config.yaml
d_model: 256
router_score: "softmax"
normalize_top_k: true
balance_loss: 0.00259
balance_bias: false
router_z_loss: 0.001
init_std_router: 0.0148
steps: 6267
Below are experts of layer 11 (counted from 0) of a mixture-of-experts language model. Rows are named router (the router's row for the expert) and show model dimensions 0-255. Each number is 128 + 24 x the weight over its row's rms, rounded and kept within 0 to 255. Numbers have three digits each.
After each expert's rows: a language model's description of what the expert responds to. This comes from a sample of Wikipedia text that the model never trained on.

# expert 40
router:185144114088148137140120141118175130116111180140097126145140148154127122096145129115145072116130113148114139153120126123136109138128133126149112137164094138156159130126057142132102112079125116131128106148107116112142091133117139128104160122149115141143191152139151120144123134105116134105143127106123116136123081182167117141126114164087129116157135123112119117161137138086083092168169117115122161134132102130110114150134121200120139071132134123133119112119122155139138148122125117116137118117146101118157089087150142131067134145151127142146137112109153115175149097137110114134156150128131106088160165066081090121112118146078086146097085103113128111105129109151121111140146132074152125144095166102093130135072105073148122099125102136140167116150109129111116138093134132
Hyphens, en dashes, slashes and dots joining numbers or codes, as in year ranges 1981–1982, dates 2007-06-01, and Matla-II.

# expert 9
router:138127116112132101164130130092160152131117153160104175137155119132125163107131148113146134137124100111114122146126122142108124146139125161113088110125107144160127076111140166089078095120123136098141172166148096072111110120161174147138147121144094138125133104155132113141130122127109121118114161106138152123143142104160107154117116158086125160126147106090125142109145085146149148166119097133125130156109126167138114134127117150104168105129148142175101147183128174130154120104111118091126096096127081135132102091109111155123147125111127182151200087086102129152151142164098163145162139134124146083126117088130128069108103112094126114109136082114142149088161122128110132118162138072143131154111125108117149150104102116163130085127102124135098113121118177109112113106109117
Particles and starts of Spanish/Romance place and personal names like de, San, La, Los, plus lowercase de- starting words (dean, deemed).

# expert 18
router:148097092097146095159133154099133149106136118135124151146143136151180118131119141128152132159155127141122167120149082134094147121138108128115138083151098136128104081096108143125123119098119164137131139150114132114144141118161101121085170104154133110133168128147141076152116133107115120101163125081140104121124093147125161131077086139129195163129141123110092115150094103127085121139154112184149140148126093174095105151118134170118113077136178141148083135166160139125082138067116129121124089106155089107130122114135110163112148131105128131148135132120112127124138097136103110151156142147142159102168178123118096086131135125119109118112136082104128151119157096174126109134137093120143168144099129102125108180119140106145130103180140109137118116087115144143137153119123148
Action verbs and the prepositions that take complements after them, e.g. to, for, of, with, into, provide, give, make, sought.

# expert 57
router:101091131120147120127115159080197162122113122082116176143132125127114159104138151145179134168154086132145137129144122137134129154147121127182117107138109143153143104101116151137145079134117113124119163132107137115136109104169099101115118114156123137142170107158170107153121145136127131064128133126101131116129116115166108135103110156079168157167182129116098122105141093107150075115160135167130149150047104130116087166165134160140161114151129144075099123146154131134115130123142099131097105120146113133135133124133113144126130134088138130155126110050119151162151137117094139109127160128146151092128165133132124109132112129099096116106126134118163137111143132126135137115125098100151108146114122129100069122093091119156148111127100127124097093142076125107130153128154122
Determiners and ordinal adjectives before time nouns: a, first, next, last, same, final, and dec(ade) in the next decade.

# expert 11
router:168107121108116134126141114089151162105157186094088131125125130184133124116149140095137121148132127149113132166138111119123126168127138149129114071138117157109104100109143115136118136088144115136136151135097114089138105117132114134113141127136134127121132140182134094137113102117119147069129208132152122114109090128170113149099102159124128146161153134122145130133115122088111132169113127152138122149101138141108138190146100155096169109117161124158111134116139158119115115089099129078121135151151107087149137150136099160088146136127133123150105126125118172128137138108041132142149183152112112072141163104131106131166132105106115132108132095107109140090121124127096120159117093086148134143074132112104123128129118114148155133160091121155125076101101180121115140088132142
Space tokens before a number in tables and dates, after month names, currency signs or pipes, e.g. March 1, £, $.

# expert 17
router:130115114114133111127150136114127151096130162093126129179116132130151136119142151134147125114112140133086137125096124144138138148160106137145123112184116147121116093109126149149129122132122132138144137154084128127141074086123110140118117146146113122148149153127111084160098111117090147082111141136175124087138094152162075132101085177095133129136190148100096165139088132134120107140143125145148138163075096159119110177130117144145135120144117146126126121132125158099082171139108100141115106115170130128117105112124138141086134148136116135141147110090133145163181107121067110123153183168137159108153166075131124089113119117116120144115124129096177168094142093122126106167130149108162152134081174112149116159108073117153109140142081116120128118091141141142119140132102133
Number tokens, especially first digits of figures and day numbers, inside tables, vote counts and dates, e.g. 4,250, 15 December.

# expert 37
router:164070099124168083182163127069167170114132160107111129170156128117125130106166140117119105124138102166106129161089121127114145175127110161157079114147128132141117117127116123125093126109136107132124119139093120089120103107147119120129155087145088114159140140132185120129084113094077163118171142107133067082112103142146105162104114154112172171136128114108120143118123083112126107129148114135119162164110129163098108130118087165101145091131153125134118079122142150119123157106135106096167108069157121114115129099118120139130117124112114143151150108124103148128140131172124108140146145131163150108162154097119097102121071163123096094111116110107128138109145122108128117145149119140126165156107133132089121145124094138179108124136108103138105105131135132102122129111136140
Abstract or concrete head nouns after the, a or a possessive, such as operation, decision, construction, scheme, collection, followed by of.

# expert 59
router:145122107055133116127115118104122140092107102090095150153172138144128128110138145143157113145154147145102124181084107145130157156114141121111125115151109139159130104096129116129139119115092118112127109159102095106159106091126110108086123122139151114166172100118158095140139102109131137106146109136125148128116085105142142173136106117133149146174116127115129159134120044133077118122147137124119153129125128158130124138142105150125156125168148149145147107111135128145139124112116121134157126125129120127095119098139148132126130135127110117157126074134125168179161116179106147128171139139175168111137152128085087094152106121069107136072082076105138168118144116130091100141117153115145141126079141121134118108102109090163142090126126132145178099124130135131059149134119156
Line breaks ending infobox fields or lists before new headings like Runways or = Title =, plus parentheses, slashes, URLs.

# expert 63
router:126125008139109089174107157127172128145130135120113158128149121128153156102134152126138110140151104122106116127102130136120128141114111141149118138131121126144116113109112146078119123126114113124113146148106121107255139130140094113113129133132145112141134113133129100148145106116106125105113144133143103104119110166126110110123141143114178136153115166132136137161122100114126122129138123136182150115123112124107120149140158140115134083145159138143116137135123133128115147123089107114152127102148080139139112106135116140105146155136116143137150107117120077151137104153117111152143161129163125114144142118118130114155089129036128122098109130127129127117144118128127120143136114110126107139121126136100100143115120118147125099129112125116149087129102125115117128110110151
First piece of capitalized proper names, often taxa or places, e.g. C. fordii, Hisayama, Escoussans, Crawford, Poppins.

# expert 33
router:151093106107187114162124148106111159109123119104106125165120128137113121134159136101129145151173115138120131150136096130132154155136111133128101144184131187137109123111076144094073159115152129132134153116122130105145118094132113145100138116152098113171130077143133113149083106068071123101168121113110130114109113107157144201101101142101188140132146115135119116109156105105135089123159128118165157158122110133119136151146086167157139099151138131168100108132115152150102164116121126121122139100095147099162144123132103138111132146095073142164135095118109144132105114138082106154149180116133140104154136126078133104103112141113133113108125096139148140124157126144105134097147106106157110119112157139112085144131109135179114147168149126105127146166118155090118143140151140
Digits, pipes and commas inside sports scores and stat tables, e.g. 6–3, 2–2, cells like 1 | 0 | 0.

# expert 36
router:133121132120116118140106137117164167096141165127093140156112134148169139133161123120139065159130106161119142121120133130096138156138129170140116120170145115139115117144105143099092131123115110123154124113104114123139107057142141132088141083116123102145127108185162137155112104097112110137149146155169115124120096184099100178111111153135136138144174129062122140116116109118145071117132118144116132183089112164121138161156068138092126095139155097124152124113164141088111133114101103143139109128166116130178126104159114154123156170097091161108127152141133112139141126136110118125127158134179157112146144110116104109108114132122118091090129103120185153096153129115113117142143091132157118168140118133120116126075130126152076131096143139174120111143120139094114142127151145
Field names in infoboxes and taxoboxes before a colon, e.g. Genus, Phylum, Location, Born, Website, Years active.

# expert 49
router:171088118119153102207106141084121154094106141107096103115116100119137154147131110115132108150129147143123147146150127138127178137129140171134100092160139149160114131151105139094138115093130110102136129126106094091140115104118128119098171113121126119143131127133162127122102131100104145117182130082156102095057104144146095145095112135124156170120120147097092104107080075112110111137157127143142115161105116129106133119140117171123172121135141150127108105119133152109117186115119126102129094088143096137113135133137120158108139119158094167156155106143110151130136131124130098133156136163129178112132148119166068103122077119122089109101107093080158121092158114129105116143154120098132159108126127132103080150093095134141134111137114085128152126095101141127102124101116138
Verbs and nouns of working and joining in biographies, such as collaborated, teamed up, worked, served, participated, usually followed by with or as.

# expert 52
router:176112131107150114152115156138110129133153134117117144147167116115106155074137163113163117102121120138124117150124077146122144132170132152127071132142144146145082084138094168126123112093098134117126162142094108115137132121114156147082137138142075083100146102153158114176128135120110147118163142105173108111093078114149106141126118151129154145143171114092154126122153098109085095138138116169136129135122074137154076155115098185100148118111144139120104136158158155098139151106117129108118084152134132103135083122141091099103117195089127151140141105127127108133137141131164108124143149131135137110146178129127095091139157123084120133121116100106132134135117107159126096137146133122141144149114107085095117182100104122142101147148120137118165135103098141118104177114148149
Opening stems of Latinate verbs and nouns, often d or v pieces, such as confl(icted), adj(unct), att(ain), dep, cont, ev, ext.

# expert 20
router:151133111097152103125142139101125179132121114090114121162123096120121156091160182112118128137148108150122151110109121142114130118138127198149110116194129152185127147124127151100122131109106146135134130153099103110150117071165139093100152143136099131183134109129124093169117116117071126136132133125123130139121128114142138168098100155086140142152124144113088129112116131112107106163117095126121130151102105159116124215140104178134127119156138142105113066156143195091148161081127124137122128139125127128118125140136123114094127151091098120119131100128113143160140139136107103127135119130125147119149153098106100111137114165100118097068077109101158132114167125132136121152181122075158139127097159130137123153100112086113096135152103129152106128116121117102153137107129139
Digit and year pieces that finish years, mostly in birth–death ranges like (1869–1917), plus ages and numbers in tables.

# expert 0
router:152136128108148107163117133123126183125147133118126111146097130101159172085182122130170128149146151177089162181127131124107111118134154106163108079153164147124127104116087145102113137102103116120135162125108087103146092088152144136104149107135105115144112080164172129168094072155125153084148137104128112128106103137139086139123121159078136120157115101127087142118103102113141121173144110149135127149109131140128111140150091121131153128120151140141112120116155156082105125125077131153164137091151117099145111097158125131132172145106094126123136088115134130160137087145133134100126135149088180086142135118123150110119147121105123117087136086094127116103160134130114133160129139141166143149106147129121091147135131094130133127115098139098137084130100200123124166110125133
Percent signs and nearby words in census and election statistics, e.g. "0.6% Asian", "population", "from two or more races", plus table pipes.

# expert 4
router:156105131083116112117128179061155138097092125148108130135096143150146124122150128144137106114152125126136154142159103141099158140150117148140054118130106137151081110093100145092080132128131130119146149113106133088151135124137111129144130127154078109165150120194106082119110105138124110082144209097146145122112132175137094127097120159130138129150109106089092143144080129129102097144108109119138136113117113182087113144149122157087158086143181122132099102156140151125081161133114145118134098150118104130158145115135130142131151127111120160122130086128117150141190114121089105135173157123116146107120121110101131120155129151058122125110108089099128126113133138162120141174132109118126123123105117118094126152124122109138091141144120117109123115131128149107105147109111153
Opening pieces of given names and some surnames, often after list dashes or table pipes, such as Al(ain), Al(icia), Jo, Michel, Abd; also "et al."

# expert 48
router:142106126099149115121127120125163164104106125133113149147154121131140139124112122105120121156122127178125167151139113125100175150157129183157083110151136132171120086121118149095112098073110162126122116121087105115140107093131117111098178123132108129131127121157138115128118138100109155105173149097155106079072107145163093156100111147111134166109155122109100105144144118111105121155174144136150145150118100127129125136110094196136111106148137124118139108154136132100092141114113102098129140112185092139126110087142136164109149144133108163159119124149141129133158136111124094125125161129174184115125113122127104072147098132122098120110076082135121148058133136114086104139136123081158154147121177108120088146114119112125116140137131099119156086108126147107128144115091125
Past participles after was/were/been or in reduced clauses before by, e.g. led by, founded, used, released, conducted.

# expert 14
router:127117084084117103180177132128120166120175136132100140140146109121155130110157149123142073128165107150122173135128104137092153165141125135131103099128115131134085139125127163104103125110111090112185135132103112125142152136130127119133139078182103102141137122155118095113121114113111149117129150138167142125122136127159129161109134147090107138173141111127102108114098113128111115130145134154153157136103108136089127153124115121124132111159155137141110118151141158080090148111098108072131089098145125104157138109124064138104145159093103143142152113136117121163153097160101125135140124134146183107122136119132107118168124140138073121104118119118154153091159097164114111163151130102133150178098149096105088146100105081129109126153076117128130120096089142084126167080115137
List dashes, table pipes, commas, and words like by, to, featuring, alongside, Sir, which come right before a person's name.

# expert 24
router:169131102101114107141130128104141166129127132071114142152161054159113122125152143108148145108162083161124145128141105108126185135141119137142121138177106132156133110133095150109107133089127089112184173140072091124137123125183105140130138120132109126128191109163127073165109099120111143110151146124141137118134110156171077157091094126103123138145142112132126142118088099104123080114162103146171159148107100143143120167144116143125122102137149124171131091139158164114133153086113112147152125100146129137148125098134109120138127132110105123123148126066122132151154119137104101101121137178128151099158120113149116133096102147056142127111108121118136162126122113113119104139137077145141163140123122114125121141101103091127122129138117138086112123112123125080098163120128150
Byte pieces of Chinese, Japanese, Thai and Korean script and accented Latin letters in romanizations, e.g. á, ī, é.

# expert 62
router:091166000100144125172129135160189128118127143137081137144150095121164149132119126117151128111128106135129148150088115127102182123117107159148109141131123132137122121121088131108127126090112110129122152153118097092182120112114107135121121126140134127167137119144123108143150145112080151120111128133103115089096108140139096143091087158082141140147121150127101148125117078102120102128156132149154159159134103150115142139118144148106140074132151164153119082105128170085109160138118097127138131119152103116146126099136116139109169136125092150138153116108105111171141128173109110114166154130126152100141144109125133117133070129079116147092114101107113142114136135134123110158145088134151143129139148119102098138111104117148127108120123146126114099128115156119115123142126163
Short letter chunks inside or at the end of proper names, often foreign ones, such as Taz-eh, Rush-all, Verstee-g, Ast-ro, Neu-berger.

# expert 28
router:157136091069127120130113133132133141090140103125069131149127122106143126094164133119150071133150100122124129133122094145108143176160096135154101142130105127142122127143108136127102125103119106141128128143123107111139120115160110121090117107146073103148124138182107097134125098093115149126142140154139150130135132118126137153111096140120113162139149116117098110149104121108126101107144148127132159139122124129117129137140080147113136130159164130161113071136132172114097125086122110070123081089101121102165142105124120163097128159101099121161134118114108092147152079129084118138135142146116141091135136116137121108158109156142105114089121075118198153105158108175111082149138122112140149174093152111101131151118121084158092113180072124116103115115124163088127161085155125
Pipes, colons, dashes and commas separating cells in sports and results tables or name lists, plus country codes like USA, CHN, GBR.

# expert 29
router:153136104099157110134103122127147141129126156146085150149149111121163184106147154112153095120129093115132143139134113128108152154169132116132121136142149158185140113111075119115131103114089106130127119128119122128136105096174126076075140086136129124148155120122165110181158081090113192144164144148141136116094117102150079143140101145117139134154133130107108122154150101112138109119127123143151164138120114149120115170135117149113136119148160115147117118117135150135142140081092123091117107105121067099139114119125116195097154153137080147122119116119138181122142128131099118158118159132133148119121158108132128074140117132113093136125126122091166163132153128125139077128101160057137158131083140127128127119080117129136130103135075129125144108146078159099142135110166140
Commas and words in place and birth phrases linking town to state or country, e.g. Margate, Kent, England; born in; Oblast.

# expert 46
router:137103114068147122172151165113126134103135145098105135134166093139124117096144127069129102145128139117093124167144100175138125127122152136141113128126116144135117089106123159105112117101115098123139129119118124119139076079131112096113125122132104130196136133116150119154103106119114144113161162075138124099126085116183131125096124130100166144133149131094118123160143091092150083139134071115110135133100107150143115155133110128142137114189153140159130103114156123155128131139127132107121135115127107090137120082113141131122137155149116166153141104148109123136129137177080113117142123171182153106160134137087094111154110147080132144109106084121170134098127119140102114155133074120144127158097168128123140149100081111126112135132115097141170084112100125121087139079124165
Paragraph-ending periods with line breaks, heading-closing == or === marks, opening quotes, and the prefix un in unless or unexplained.

# expert 45
router:143155104083130126149156152091166188118128159101086108111153105126147129115118133123129128133146134136134142157152099156139145126128107149135056138113102157144145126108114121095080141096118132120158159146132128094137132101147109105092140116137073130175144122165129078157093101099110149127108143115143089107131095136148103130115078155105137159110125138114112159109126129109103105133150107145164137145113092158108131134104118160143136135134110112130131077160151140139138153093100126090167098123124105100127136100151150172124132121116105119142149081112110145150124141141097137154151127196119168117169136117113112107088122105094142135088141131095136156104143126149133109123150145137124167175098200121124082137121106103162102080137111122136092101101100134073121142103132119
Syllables of Chinese, Korean and Japanese names (Wang, Yang, -ong, -ang) and venue words like Stadium, Arena, Airport, Township.

# expert 54
router:139152145117160112154135141119126143123119145120103169142144114149114174132138159096114110129155098145124165147161096139166144134139083157132122138145128175162116126109110170148115111107110131133140149168105143100140149117133101125095197123161105135165185144128136118137098131082094144098154135159148122128162131154148100160094104165100134129166157093133069132130097134094087130157129109171109138129127123181122127131133110168094133079107128142173124115130143143167126161121125113113130090133129130122086082099166124106161131162142115162172155091100108121153150088147152108116156132125141131121147161095126099097073103129083128136111148133084153124109146124147089111159103125113143118167117141107151119156129110099129098115138106118150113126136134141109084157108139172
Prefix pieces starting longer words, e.g. pre in prestigious, pregnant, unprecedented, plus inter, pro, post, trans, non.

# expert 53
router:155112102123143078162167131095161163097124154115112105135140125116119103088143141120115093121145106154099153159099111132138136164137117163151102122137134122151118118142126145090134121121122107125122155169105116103125099088152122135107155087169115077140142126133179103127102109084054166131166129091134058086108077151140098166097129145130161129152161150094111149131111103112128109141155103156171158140132123161115130138132077150115149114131174144125135098119131138100110179115114112115144111092163124114129121109156125126105140149112118184138150101134113163121140114137097119129155136147159164110148167091126090097126074128110105097120126104099145146112164112113111147146170118126120191175124153115117098123127087120152108119124123115115115108120127151124113147121137134
Plural nouns and suffixes ending noun phrases in prose, e.g. students, schools, materials, -ies, -ations, -ers.

# expert 25
router:127139126101103116129110121104159146087112152121107127148189122154127154140122140129141130092154125139125145150171131132139175155105127158171117107117098126165116091140072148082101103137116105116143168136064106126155115129140101120124154133120114124161168106185125092132128116138096171107137144099107120118112147112121092144095121133127121123148106141113111153141086131111143085112131122131122154152113104157085091162108113138138160108163127131131122064113126170104072133122091151116151132107119132083125135118129115179146129143135144168129143124142101135132139100155080139156198150133111129123150134097100124123152123125073123134113135102106134134081164099132135162176132086082155147135104114114116128164116132097177093142149131127134112106133151170107085132117103157
Opening syllables of South Asian, Middle Eastern, Germanic and Baltic place and person names, such as Karachi, Ramstedt, Harjumaa, Mannheim.

# expert 32
router:145145099108155103175137128095121175135140147101122130173168113097151133155132167115119108110136095177114151163142120145110166157135094123147104122126139157174083093093102184122082120091142103136143160151097091132139102123138096104117127148144126102158170126136156121134079115062083125136115123130134108108120094147153103171138120132083160132130139131128126120148078083118136137134142089129126142161129096126106131123148105124118138112129121120190120085115121173075130128112107113103148110139142121124124122118131147165134148137104088142110157125101115123144129095169105104133136129155124158106176141079106105126133097163121114132116127094084126158098121109139096148141106098135160159155112149131120105122104117117155123127110089146142081092105100167110161152122101139
Material and colour words in descriptions of buildings and art, such as wood, stone, brick, oil on canvas, red, white.

# expert 27
router:132121137132143111132114147134139141122134136109126167140146139126143176117146148108172152073119092142104144140109054127101134138099116144121094142142128137141138116110129197122108127124110136125123162148082126098145153121178108150096128124139123133152131168129160083147103137128116155111147178101158087122107105103121112143129102169128131123178165097101106118125121122131094087160154090148182154154129097146103122150107103131080119141152202117159136139122135142110182147102090150091152119154129110085118097120120101119131162121118091149156153106123089137141139091150137113153135144147137182105166129102121105111171153129102089145121117141089141152134141108141098153146125121139158135180102150108101094128119110106167112140138121140154122124133126175120095126136166146
Word beginnings in political and church contexts, like gu (guerrilla, guilds), Pres(idium), Minister, Committee, Secretary, Christian.

# expert 3
router:144120146123168155197078139113167159131135143099129174169159144155152139091142124122171131104145095126118144148115112147116160181131142152119090093154133139178095112134082149106128092132125148134099125141080110076124121121131123133098154122134087112116138102148179114158098095110087121148129123135134088132132129142127105151119126152146151129145186112103123136140110145137139105132144124149127185156104082159082098156143132169130128090128131152164105137158139159149106150137077117109153130111132078108110110134108089128127158157129084158138136118117119093161152098142147131131163136139149129080139134131114111092111107112037105103112116146123134118110117106168133138134147125109171136106135125140095097171116116119146143123111105105154119120125134131112123142100124132
Short fragments inside long words after a starting piece, often before -ed/-ing/-ation, e.g. star, short-stop, then-girlfriend, self-sufficiency.

# expert 31
router:142102105123133111168136151119156154123159143097103143139143126125159155105122134094136128138166120185122137137111118135081152158126099144160082112143113131138072090108113104125096076100139097104135166150108081139124111117118099103108127120142113093154152122140176122125090122076097146125128116136140094113088122116136077137120064139116192176166158120132093122165110096118142146141155153142153141162118110150118106136151123143119146109139132179132123090142138158101101155114119094075164103101177099084146137115125093159128140151112106127123132106103123139149130102145130107127160147144148175068138137117118109117101096182120119129120117098116134135084139100144145123137133111129133130132111162122110084143109101135176114125143109137151146116090111139083117149110144123
Adjectives and adjective endings after a, the or this, such as new, original, large, traditional, and pieces like informed, uniform.

# expert 39
router:143122112103119123161138126122114127144165145140122158157121113150154139113147137130139131129151148173103143097117099157105137142150100156131122133133097176152063130099111132116138092100119143127144164140112101132132096111140137096120157106145100134164161111171149097125113120127112141126123151117142104112077148134167112134111090140094140161199129137101102146152150122120091111127129119129136141169107111133144120171137137160132152107166158133180056087164163150109073124119144111138153089086134123112135084111094132161115119141124116133125117102061107144139140124148132130104161155114075100116148137114129152115133108148129123112115112085098143188093161122119096104144118118103120144140117135103145115113076140107139118100125107113108163115095119128079106190091161133
Articles a/an/another and commas or by that introduce an appositive description, e.g. an American media company, described by.

# expert 16
router:124130068113145104114190153074096205119136130134102093128126122126131148138147138124127087109142137172114143150139134128085150145157089148135094130162120157127105117113103137096100157098127084139117144158139115114119111080127105125108151099177135120182171118146148072124118124104098176124166140107128118134109126127136107158107105158093129121147136134100099118129114121111117116131161103138162151172132094148112110145121102143121156103113161136148134083123138137094087160103121081116141127130137120112142142131142125165131161177087105138158159136137092141140139148135097080133143146165127142117109135084103112142152106135125113088086120097096158159088141132123132115180148114122124133162120150092118107156090109129144132107121126133119118064115113149076126142129114128
Final pieces of surnames and Latin genus or species names in lists, such as -ensis, -ović, -aceae, -idae, -ata, -us, Singh.

# expert 35
router:149113113088156124147125160113140148086160127077100152148143115096141152075152147158116138157122071137113168170107159112109142135170079129148118101124118139137114130092065135098132130103109100132132146113099110109131097118148118127138157088134100115115130123147139099163120130078092116121127135128136132111105120132136144135088131148117138156095172112121110149134122110109114122139144071094146135160138085173121071150174097150111156108133140171118107123133182132066104136144103089136109116071137099127124148072125135149121142164101138118160160123126141121152141114117116129091158148166152113097172117124076094141125097141093095118110122140091156117108118134141107118158128118100143158120107156136098151141083124112158116117142134130103116128129119156133141153102114167
Single-letter word starts split from a longer word, mostly lowercase b, l, c, d in running prose, e.g. b|urgles, b|esieged, sc|ooters.

# expert 19
router:185090140123174137189081125114175155132129145125115154178139132140147112132132122116138125106130121145142132152132130118094141179131111206139103119130152124156131113112098142110107087114145095146142182160089115102123130099133129121106184129143128101144122142142183141151061114079056150122124120137134088098118108136125075157118101149123158180153148116102121142113106116115138140117167161158152136178115114164113116121126114164111156109133152134148138114134126177127107161113087109090122122093163089103124118115119108141134133107137078141158136112090105100147143117141143106134157139130158142118145113079094125115122090122092099077119139153117129125120140121142122131139129118129139141143124152134107089136122112112189129104122115126154131099155147147102142145123137135
Noun pieces forming common compounds or fixed terms, often sports-related, such as pole position, loan out, takeout, turnout, cornerbacks.

# expert 15
router:140107126115134123153086155112128145118150151121116119153108116123117137102128154078141111118138101128133151126136130123115125137138093135128120134137142145151094085114120150128153103093093146084173181154112140129136117119146106140105152104117107110119140144155171109127135119102090126098135149123112097125115081111122112124133055157139164141152159101096116102141113113119108094131143085169184198170131115204136116139168116143151144146127158123147070119177169158089109138104065063101138103132161101116141143147150072152096137139123116098135118086092142142138137121116149091168155136122127184116126152120130101125114127121100107127104109151106147124123141127156144128158147097138164149115104126123106087139121127114138135132142099110112150114151115124134093127091167143
Opening pieces of Latinate verbs and adjectives like acc, ext, exc, conc, and prepositions of/to after due, succumbing, died.

# expert 21
router:167140155116143165169061136109193160123124143092127142151168127134138138110119149162151139117157095135135160137124105120100158152137119129141104116149125145153116101126092155088119142133122119128129158141081109091119108129140084125084170121129129113141148114161124078154120109131082124125124171136141111126122126145118099122096122158110117119152132130090128143132103118135145093108160115144132179140123076140103117150163132176117138091149158129172092113117140161131099146143094102097127131119123121085140117114141107160122147153114092165137149119097111094156167106148123088147169129135120139087138119095111121114113110129016108130105119125117104124093140082159132159172127135102161123112145118145102107187120122122164114104123122146127136088123128135116119142117120161
Middle pieces of non-English surnames and rare words after a capital initial, e.g. Ts-arn-ushanov, M-ut-eba, Kh-ur-ana, accented letters.

# expert 38
router:130129113099139024168142131108163153103163140124114150155118127114125155134149146115153102082134094142102170159165119163107150146162124177153104125153092149133116127083120129119124082113135120145134132129126135110120086131163132116096138119169091113145136111143182112145135107115111157131117161111127095125085127106164098138114109122127173103126128129081101087137115123098137097120181092140126176163128116156102127153130103149114152125156142141146107125167127123130127164091116131099146107064132108114138136100113129167092122140101109143137146127111072154162166095142078121162141128170114116105126155124129118117162090135122112148110136112109141170095152130114098096154117103106139152147127151120125135159101135123153112135172098088091127135123128137103115146096129132
Commas and conjunctions or relative words that join clauses in running prose, such as which, that, when, because, although, and.

# expert 51
router:111129109123136110198131181088152157128134154116095113148106095122125183086160107173158078138169111134109146154101103137098190132128113139130100111144142174153123106124114145116110103095131121110130158152116128121146126106190131107108094086153078109147138151121146119157122123101064188126137173087144090106112104152135120173104101153134123124160146125105081159121134115095124095110147111140139137160144106146135118155126093125105134081134156136126117108128134134123113182113117121106164138084161103118116133109114125140105143164136095151181111111129131142153153112131092106142156133157147155129120138111080127140130130164116124075137140134119132143121137124110107121150139137136150148141128130084093080136129120128162094136136102132141149121161089154120106152107113142
Nouns for kin and roles after the/his/her, usually before of: son, daughter, sister, member, President, part.

# expert 61
router:134105120118109077160150155098163156126146153120128138141155101128167221108134156114141125147153134167123142143126105148108120139135078126136113136160106194149080120094152140117080104099093103130148155141117087103130106126174098096129158102175123114135136141156131126135147112116132158106132147105147108116100113120138103172080110161094151112158151090117139103149121142082109106154133106150140149137102080125119119167158136141116147128133122139129104105165161147123129126107135108138148100101165140125142130091155110146101160167158130136151135125122107136143143081132091123146143142157131131125153140112110124114121078149109113114127100112098139162080134133170112081155136093104158144131101162131113122152093121116159123117155121101108176115100084127085090123108129141
Forms of be and become, as, and the article or superlative following them, such as was the, became the, most, very.

# expert 13
router:153098102061107122127124164114140163138169125133098123138167113130156119122160152145155134111144081144102143147148102148103135159145116139148095127128120179153130130127122127130120079097104132161114144126121103103122102074167128116112114125146124113126144140166127120107111125075109166112169150129146126126123132152145113127131126165120150136129133138106100108155144112115115115105157125153140152158131100133109130125134098154135133125139153179161086133143137199120147136122128136073147119098134104100151115068135105150155125198123084122105122086113083124138123095123119143153149183164098158123138142142132156117148097130108108128106095090105189109109136122150140114145105123139178121129091121132089122173112104073152107146178075109121123111134108141129117165085126126
Pipe separators between cells in wiki tables of sports results, racing records and statistics, plus semicolons separating numbers in lists.

# expert 1
router:148107114111151137167118119105167157057126194119099135133151130126145178075159152118142122140135069122129165129113110179090151137136118119148125078145106151167092132125096179107130121114138116112138166109116128120140090106140134139109175113146119095156126126137178112156077130126090144129173105124124127125141092088129115155096104148164138156110183142123126091155119125136112132136124125122141163147137102150134086141125111150145123128118135130150118121109151152105095135110076106135134126111158078101114113127109126152124180128168096119148128094125078109159175130115125095103163172141143146107142137112127139082160097112105099101130103154101164120121089130115136134156107104148143147120107143139103138157125114141128136129149139112136160081103125143097119171091133130
First pieces of words beginning with f or F after an article, such as f in fiscal, fate, foldable, plus short pieces like sup, equ, inf.

# expert 42
router:153118094122112111144130144118144182121144166104125161158139095105122122088134116110110145106144123135115184126130124122127123142136081136202142130181117147162139055119119148092095134082098121121123172165128139136132115083139124091117165102141129129147166086161136096136119094114111134127134118119117100101128113117164101161108073151135148107139157110120123097133107094112134113132162122145111136135074088176124088133105118138144141087173125155114086084152114130119138174126090132119157107117115085112111133082141133159077156191110122160119136121119124138142134109106118123131155126137108130106143133083102130116143119155106133085119073118117147169123167102126132146137156104121123155138108148143122152122133121096123127087117092132106118104147101174106121131143127138
Measurement units and magnitude words right after numbers, e.g. km, million, feet, kg, sq mi, plus LaTeX exponents.

# expert 7
router:142135127102089116138126133109142137096180166108119148149149121170139109102147131129118137100134116120131174126127103153141181148136137143160118100161106148112109127116095178110116102131134143169138110115075100097132125111142103090121148101119096122157193087156124112114114140129075115117125140134143073117139108136156119142093114145133155116201144125112141151142114140142109133157163112147137150146138106221106124156113112131129117139160128152115104098112156152160105168120087114128113125112128067133110133114135112146110140136133095143122130103099095128151149087138134119141165134108182130083131136114100124114102086151108132106130115095105166127107169120125124102159094098108169156146120148108068111130131109104159111137131114105104117098149109176118092132122131171
Opening pieces of words and names containing r clusters such as ar, gr, tr, car, hor, as in arched, arboretum, garage, horror.

# expert 30
router:135110127083129113153133171106126148101192166114049125169108141089110131120131143159128133144154125152105140140142078147114132169132082144151120109149123132142145100135102170124125116111129133141113137125115116126131120094166124126143150110136118121108123155147161135135121118098108133117128128113135162112102123142150117142142125136142143141133132116107123136140121116108105098139138124157163156154142093143110115143106096160107141136184162151147091103162127135125077122081112102118128110113113125085161124077148106133097105154152088130140187118118095083154142104126141108150173133129094144124125165104125118093142105180119126134091094114102177158107155078123097134168164133154181156150101167131126135153130142146170093103152081135152099120155084142086123141100102116
Colons, periods and pipes after numbers in track listings, durations and sports tables, e.g. 7:42, "10.", degree signs.

# expert 6
router:128115126109090120132144140107167153129161150134133138156146096136141141099140120149204157115179080121104145137119083134156134170119098128128105076119112159174139070131082130101094127150105123123132185125126078092129154121133140109117118141176122175153137114163128120161108087130123131101133139082152104117112105132124112132099108146111135121125142086111130151138112087100119078083152117132175124150106123140122116148120094145108125143130122123128095111131161157146117161132087129115161147121127138120152133108132110137130118151100147119120124133138123169166190111131126135119138135139124133086145138147094119104149101129095096149100092099076139123113156118129121100151162120068171146138112130114086124120139147124126127091145102118161142086128071149108134176113143173
Word-initial pieces like am, Am, em, Ag, rem that begin longer words, e.g. amplifiers, amid, Among, amateur, Amigos.

# expert 23
router:133114116073114103130112149130159170075154141105116120158115146132132158133139116132123083148140083140120127162113110119096131168113116164137098124100145162154113116111115192113115125133082139103151131166130118083148091086115136112116112101126071121164136141171105117166102089126103165086134148098101128099134126138171100171104125132114160138154150111105103092135108103098158123103132116120114129138109087154134114130136095127147134103150144141144139111172109156130113147136103137116129132122128134107132100125138166168135152128125112126124121107113115095155137082147118068128136144115135141087133150124122152108099140154128132141123102112103168180089110084187109114153132100135139169160061125069112135155088141095152144122146106120132122116135101167088132155138147123
Pipe starting a new table row after a line break, and markdown separator rows |---|---|, common in chart and election tables.